Experts of a small language model.
Size: 12 layers, width 256, vocabulary 32768, 83.9M parameters.
Experts: 256 experts in each of 10 layers, 32 SwiGLU neurons an expert, 8 picks a token, a shared expert of 64 neurons.
Training: 800M tokens, 6101 steps.
Below are experts of layer 4 (counted from 0) of a mixture-of-experts language model. Rows are named router (the router's row for the expert), gate (a neuron's input weights, with its number), up (a neuron's input weights, with its number) and show model dimensions 192-255. Each number is 200 + 20 x the weight over its row's rms, rounded and kept within 0 to 999.
Before each expert's rows: "comes after" lists some tokens at least twice as common just before its tokens as in all text. This comes from a sample of Wikipedia text that the model never trained on. Tokens count by the router's weight.

# expert 104
comes after: "the ", "a ", "ia ", "and ", "The ", "-"
router,223,203,211,211,214,179,205,208,250,175,225,198,205,198,200,200,185,176,199,183,172,205,176,196,204,206,184,185,185,185,226,162,177,166,198,182,194,185,236,198,190,225,176,191,195,190,174,229,186,210,209,188,225,179,235,181,196,224,197,202,224,193,231,162
gate0,167,185,166,156,217,210,197,229,198,203,189,183,181,200,196,219,200,213,186,196,195,227,188,202,204,177,208,154,185,183,188,196,192,224,226,217,164,193,207,204,180,195,221,205,245,204,220,196,205,227,192,234,179,206,187,199,214,214,181,184,229,202,180,253
up0,179,192,221,182,186,206,154,181,174,138,150,195,226,222,222,232,193,208,177,207,216,193,207,188,196,175,197,184,221,190,233,186,221,235,258,222,174,214,210,190,187,199,214,206,188,168,209,189,211,218,188,164,204,210,181,244,214,217,192,199,228,210,200,196

# expert 36
comes after: "\n", "\n  ", ") ", "4 ", "MF ", "2 "
router,179,163,216,207,228,176,208,203,224,179,211,219,201,185,171,215,179,165,223,220,223,199,203,207,219,172,207,171,210,206,233,163,230,231,217,201,177,217,193,203,218,224,163,196,229,178,195,197,206,223,194,199,166,191,236,213,182,212,216,212,225,204,170,182
gate0,213,191,211,203,191,210,224,203,195,227,200,198,194,186,233,171,183,174,245,203,166,214,197,215,165,205,238,211,221,167,170,221,223,216,218,202,190,193,190,176,195,225,199,131,206,163,185,216,174,191,208,184,171,208,207,216,228,214,176,187,241,205,218,198
up0,206,166,227,191,191,203,208,230,224,237,242,186,211,222,200,203,206,185,201,204,169,221,198,177,176,219,218,208,206,234,190,214,232,225,197,177,222,213,220,165,230,178,187,179,211,168,222,221,202,166,219,176,211,219,229,211,186,202,201,199,229,236,205,188

# expert 133
comes after: "was ", "he ", "He ", "It ", "She ", ") "
router,212,206,222,220,182,217,203,184,169,150,178,216,226,163,221,198,219,185,231,193,237,185,205,205,214,187,198,175,223,194,202,207,202,173,197,213,171,201,195,192,200,201,188,176,227,233,185,238,189,207,194,189,228,202,195,212,188,187,180,188,196,223,217,201
gate0,222,207,190,209,223,185,198,209,186,174,164,218,173,221,190,198,203,228,186,199,195,198,238,206,196,214,193,197,197,185,178,185,178,206,218,218,211,202,204,165,195,231,217,236,170,211,189,234,221,192,178,184,224,174,212,206,185,191,180,214,205,217,193,217
up0,201,180,249,183,172,182,205,200,196,214,209,170,216,198,212,163,186,180,208,182,197,176,168,194,209,189,223,197,180,215,191,210,224,188,184,206,203,199,208,199,232,204,216,142,235,177,185,190,188,207,184,191,201,192,193,200,199,200,204,184,181,194,219,204

# expert 124
comes after: "1", "2", "N", "3", "I", "R"
router,160,200,203,190,222,186,234,188,203,179,197,166,192,231,222,175,211,187,201,185,197,191,200,212,186,159,203,235,159,206,209,159,206,199,189,185,243,213,190,173,232,196,211,180,218,184,223,191,206,172,210,177,188,215,192,181,175,195,192,163,201,189,205,163
gate0,188,145,190,177,183,189,213,212,194,222,203,212,217,218,207,223,215,183,200,186,203,182,197,231,201,176,186,186,200,201,205,188,217,206,220,176,199,191,220,188,193,220,174,221,177,194,222,210,181,169,199,176,200,215,196,194,220,202,222,202,258,182,198,209
up0,211,211,197,213,193,190,195,220,192,191,216,200,170,166,217,215,183,173,234,196,202,218,215,189,235,206,221,191,211,242,172,179,146,178,191,181,177,224,219,192,210,186,170,205,194,172,238,214,255,177,168,216,207,160,211,208,206,225,161,209,229,176,189,194

# expert 252
comes after: "\n", " ", "1 ", "3 ", "2 ", "0 "
router,178,223,179,184,215,206,211,213,220,195,160,207,179,191,168,202,204,175,195,211,209,162,188,214,202,211,182,178,186,211,191,190,212,199,234,201,193,213,193,205,202,204,186,190,251,170,180,195,216,204,207,202,189,194,204,202,193,195,179,183,186,197,249,171
gate0,209,194,222,206,185,217,215,183,200,199,207,196,223,216,178,198,212,195,197,198,244,206,201,211,233,190,241,194,207,201,193,195,230,195,211,176,234,224,172,206,199,161,210,214,188,170,212,207,210,190,248,151,150,194,195,191,204,189,173,219,197,205,214,208
up0,203,208,238,220,208,214,201,201,195,171,204,156,194,194,222,174,203,236,182,228,177,201,185,177,180,187,181,177,183,188,194,156,243,212,186,242,194,198,185,178,217,202,168,228,199,206,205,232,199,186,215,197,187,224,194,178,195,226,206,204,192,188,210,211

# expert 98
comes after: "| ", "the ", " ", "|", "s ", "The "
router,202,172,168,223,185,208,176,231,198,227,219,194,195,202,213,193,194,191,155,233,184,177,187,174,212,235,205,168,220,197,196,222,187,184,184,194,221,240,206,193,205,165,217,200,178,201,223,191,187,184,213,205,187,185,249,175,226,254,161,180,203,161,209,200
gate0,190,181,187,210,191,164,181,174,194,181,205,201,240,216,191,203,199,173,194,195,223,170,196,215,193,217,176,201,199,228,189,164,189,165,201,158,236,206,197,180,182,205,193,176,184,191,194,220,224,177,183,210,191,194,207,198,193,217,161,216,220,173,209,197
up0,238,174,163,215,199,201,207,201,188,213,214,169,217,203,190,204,200,189,200,226,202,191,201,192,218,193,194,215,221,225,192,191,213,162,213,204,202,167,171,218,212,189,183,180,197,211,183,205,207,181,176,239,208,247,216,222,191,230,162,191,236,219,202,174

# expert 7
comes after: ". ", "he ", "He ", "and ", "who ", "was "
router,189,177,227,207,189,243,192,169,175,191,188,178,229,218,220,201,219,216,217,168,226,191,213,198,206,186,235,232,222,202,164,202,212,181,186,198,182,206,197,176,175,227,207,193,251,222,213,180,213,172,215,178,200,218,160,196,166,168,207,193,191,223,214,211
gate0,172,172,217,211,219,212,229,228,193,213,220,183,254,192,204,189,204,176,228,207,192,181,218,173,160,176,210,216,187,206,191,216,201,199,160,196,169,190,204,239,208,183,214,188,221,197,188,215,231,192,192,216,198,182,195,190,186,178,226,207,190,193,175,231
up0,212,207,188,206,174,194,221,203,228,179,213,222,194,183,226,190,180,195,216,222,179,209,183,170,184,181,199,196,170,200,202,220,197,199,212,197,233,218,217,193,198,206,222,217,181,200,180,188,194,219,225,204,233,220,232,174,229,221,153,217,230,174,202,188

# expert 217
comes after: "| ", ": ", "the ", ", ", "of ", "in "
router,184,198,178,218,192,204,204,240,224,229,182,175,154,216,221,194,180,207,199,220,176,228,204,197,195,236,179,221,223,192,174,191,179,162,194,194,215,171,227,189,225,213,224,211,203,182,229,223,208,205,202,234,211,228,202,185,215,205,204,205,209,207,154,195
gate0,210,211,232,259,197,217,219,224,192,205,197,222,218,186,215,224,202,210,209,187,199,197,233,240,176,231,242,196,208,236,166,204,196,167,182,179,220,221,207,209,182,207,222,173,206,232,222,189,194,183,217,178,177,179,184,205,181,233,213,237,177,181,193,209
up0,197,197,235,216,202,207,180,215,237,204,205,178,193,196,198,180,172,188,151,255,179,211,218,224,214,201,201,210,226,201,193,151,194,178,208,206,185,190,191,182,225,189,200,184,186,200,213,183,212,212,183,189,208,167,220,197,228,214,207,207,184,195,175,198

# expert 72
comes after: "K", "N", "J", "A", "S", "O"
router,203,205,203,210,183,207,200,176,192,207,207,162,192,182,218,201,177,208,194,181,181,185,196,225,204,187,184,182,176,238,198,212,214,163,140,186,221,223,222,236,183,167,205,184,229,193,174,154,202,175,195,165,160,227,223,186,159,181,178,170,174,176,199,210
gate0,187,217,222,233,179,219,193,209,209,191,233,190,176,198,212,206,213,216,196,199,228,202,199,212,229,191,189,249,195,205,234,157,198,189,212,198,235,181,207,243,183,231,235,199,218,209,191,199,233,188,221,162,193,191,231,202,233,228,216,216,224,212,186,206
up0,188,186,253,191,172,203,201,168,212,214,192,186,190,212,202,216,200,204,210,223,202,206,148,227,232,189,191,211,212,213,199,173,235,185,191,153,168,202,182,194,187,235,192,167,213,213,217,208,221,196,198,232,181,173,196,181,194,177,205,167,196,209,197,192

# expert 213
comes after: ", ", "New ", "in ", "of ", "United ", "South "
router,202,167,188,231,181,222,211,214,175,207,197,199,204,205,194,171,212,234,208,213,186,191,199,206,181,182,200,200,198,193,176,214,184,168,168,207,213,189,216,206,212,198,221,229,197,203,182,168,222,206,176,212,201,196,195,208,231,200,153,219,205,198,176,211
gate0,169,191,192,190,220,217,188,189,216,183,199,205,152,227,174,215,191,202,205,193,193,206,205,197,183,155,205,205,227,217,220,196,210,187,179,229,198,218,171,186,218,220,183,186,199,189,212,231,174,157,202,193,222,206,209,179,217,179,181,219,188,182,233,213
up0,211,201,212,203,222,203,221,202,216,193,223,200,194,188,208,184,195,197,203,201,183,217,169,199,183,189,242,248,177,211,189,210,209,186,214,192,179,216,207,186,195,188,168,177,193,152,225,207,166,195,200,184,205,203,206,181,219,172,232,160,223,223,198,177

# expert 2
comes after: " ", ") ", "0 ", "\" ", "1 ", "3 "
router,231,175,184,196,178,223,183,201,203,183,188,204,183,172,168,212,214,191,193,216,201,209,206,240,210,221,184,178,202,199,233,199,213,192,186,201,184,196,199,186,207,213,178,191,181,178,194,185,220,224,207,188,205,199,167,203,201,190,205,203,212,224,241,172
gate0,177,213,187,189,198,239,190,181,198,194,200,199,196,208,219,169,182,195,195,220,194,226,184,194,178,197,198,198,212,201,163,178,243,187,197,205,188,169,201,187,205,199,201,226,179,167,208,191,204,195,223,191,182,206,169,212,170,217,186,268,213,183,207,190
up0,214,204,195,181,207,184,206,193,216,225,188,205,191,193,197,211,195,173,205,214,185,169,220,201,196,187,230,204,189,204,193,215,168,195,193,199,202,164,188,214,221,240,189,197,208,208,194,201,240,217,178,223,231,197,239,178,183,173,213,182,180,199,183,218

# expert 162
comes after: "to ", "was ", "he ", "who ", "they ", "it "
router,172,207,211,201,180,196,249,206,188,192,169,178,219,172,214,185,232,163,176,174,218,199,194,196,202,191,178,227,196,213,239,200,181,183,222,205,177,180,199,193,198,238,174,197,215,198,176,211,201,185,182,191,202,195,175,196,200,166,193,175,176,226,221,233
gate0,188,232,211,212,206,261,176,196,232,212,209,199,180,210,187,210,194,184,196,190,207,194,199,182,138,167,189,211,197,179,192,263,206,177,222,159,220,209,213,225,217,235,193,180,208,185,195,206,205,208,191,222,230,190,173,180,191,199,171,177,204,237,204,186
up0,221,189,184,206,206,145,222,194,185,229,181,177,194,196,210,196,199,184,206,195,196,209,211,242,246,247,205,149,186,249,210,171,182,218,203,222,167,204,193,209,185,153,205,191,154,196,228,206,206,197,198,226,213,200,195,210,154,187,207,205,196,192,203,198

# expert 5
comes after: "| ", "- ", ": ", ", ", "by ", "Al"
router,207,173,221,239,190,197,204,204,217,220,195,184,180,222,182,219,200,234,213,184,197,210,184,200,196,232,208,209,205,201,195,215,209,196,190,192,225,186,195,211,173,200,196,230,226,170,212,213,219,210,207,205,215,223,221,223,177,171,216,205,208,214,162,202
gate0,188,193,209,191,180,189,207,177,195,169,196,215,204,202,209,214,173,201,201,178,186,199,250,188,198,164,207,173,172,192,205,200,232,228,210,227,196,213,237,194,225,179,216,241,169,145,171,234,200,225,205,199,217,199,193,185,165,187,179,242,206,216,172,201
up0,201,224,210,192,214,190,248,196,175,189,216,228,204,205,200,209,216,202,215,222,223,224,218,200,196,199,213,206,211,185,227,216,170,233,162,182,218,205,195,182,171,222,193,217,220,224,193,203,179,176,172,227,189,235,204,165,221,214,207,196,218,188,233,220

# expert 223
comes after: "the ", "s ", "his ", "of ", "and ", "a "
router,188,199,178,213,187,225,220,201,180,215,205,195,185,167,212,182,185,169,166,200,191,190,202,213,213,169,163,177,205,194,214,214,172,222,158,198,208,223,229,205,202,168,213,203,176,190,210,202,209,220,210,197,205,202,206,217,192,175,215,196,208,218,221,207
gate0,190,177,183,171,200,184,205,208,177,209,189,211,197,215,192,183,213,201,204,195,201,223,228,208,217,205,139,174,198,228,190,181,197,181,194,191,213,196,221,170,182,175,211,194,217,207,218,199,212,175,210,151,168,195,219,182,202,215,226,202,180,185,170,205
up0,185,231,172,201,199,191,201,222,216,186,177,268,183,170,223,246,199,217,207,242,196,229,223,212,198,177,177,152,195,230,204,151,206,231,221,206,219,191,224,215,195,185,202,209,196,179,191,205,183,196,215,218,173,217,204,220,245,222,197,194,205,222,213,204

# expert 113
comes after: "is ", "It ", "which ", "it ", "There ", "was "
router,197,199,226,156,181,189,185,219,225,146,181,211,207,194,228,197,226,184,177,210,243,198,208,219,224,209,167,152,218,199,205,176,196,194,203,208,172,194,201,183,239,186,201,181,178,216,206,218,179,182,202,207,222,194,199,198,189,209,204,171,212,205,234,204
gate0,168,213,221,231,170,228,213,216,202,178,180,210,174,191,202,173,204,164,204,219,212,163,191,195,203,223,197,226,256,191,199,216,172,174,171,196,249,197,204,211,201,225,213,222,234,224,214,202,198,183,221,184,191,205,195,215,250,200,182,215,179,186,202,185
up0,195,205,166,199,204,193,212,172,185,230,197,208,217,215,194,163,192,219,211,200,218,176,190,170,207,200,181,205,210,208,195,221,175,177,201,198,205,184,236,246,252,238,215,230,208,194,188,218,225,233,208,201,173,210,232,221,228,213,178,189,197,251,232,208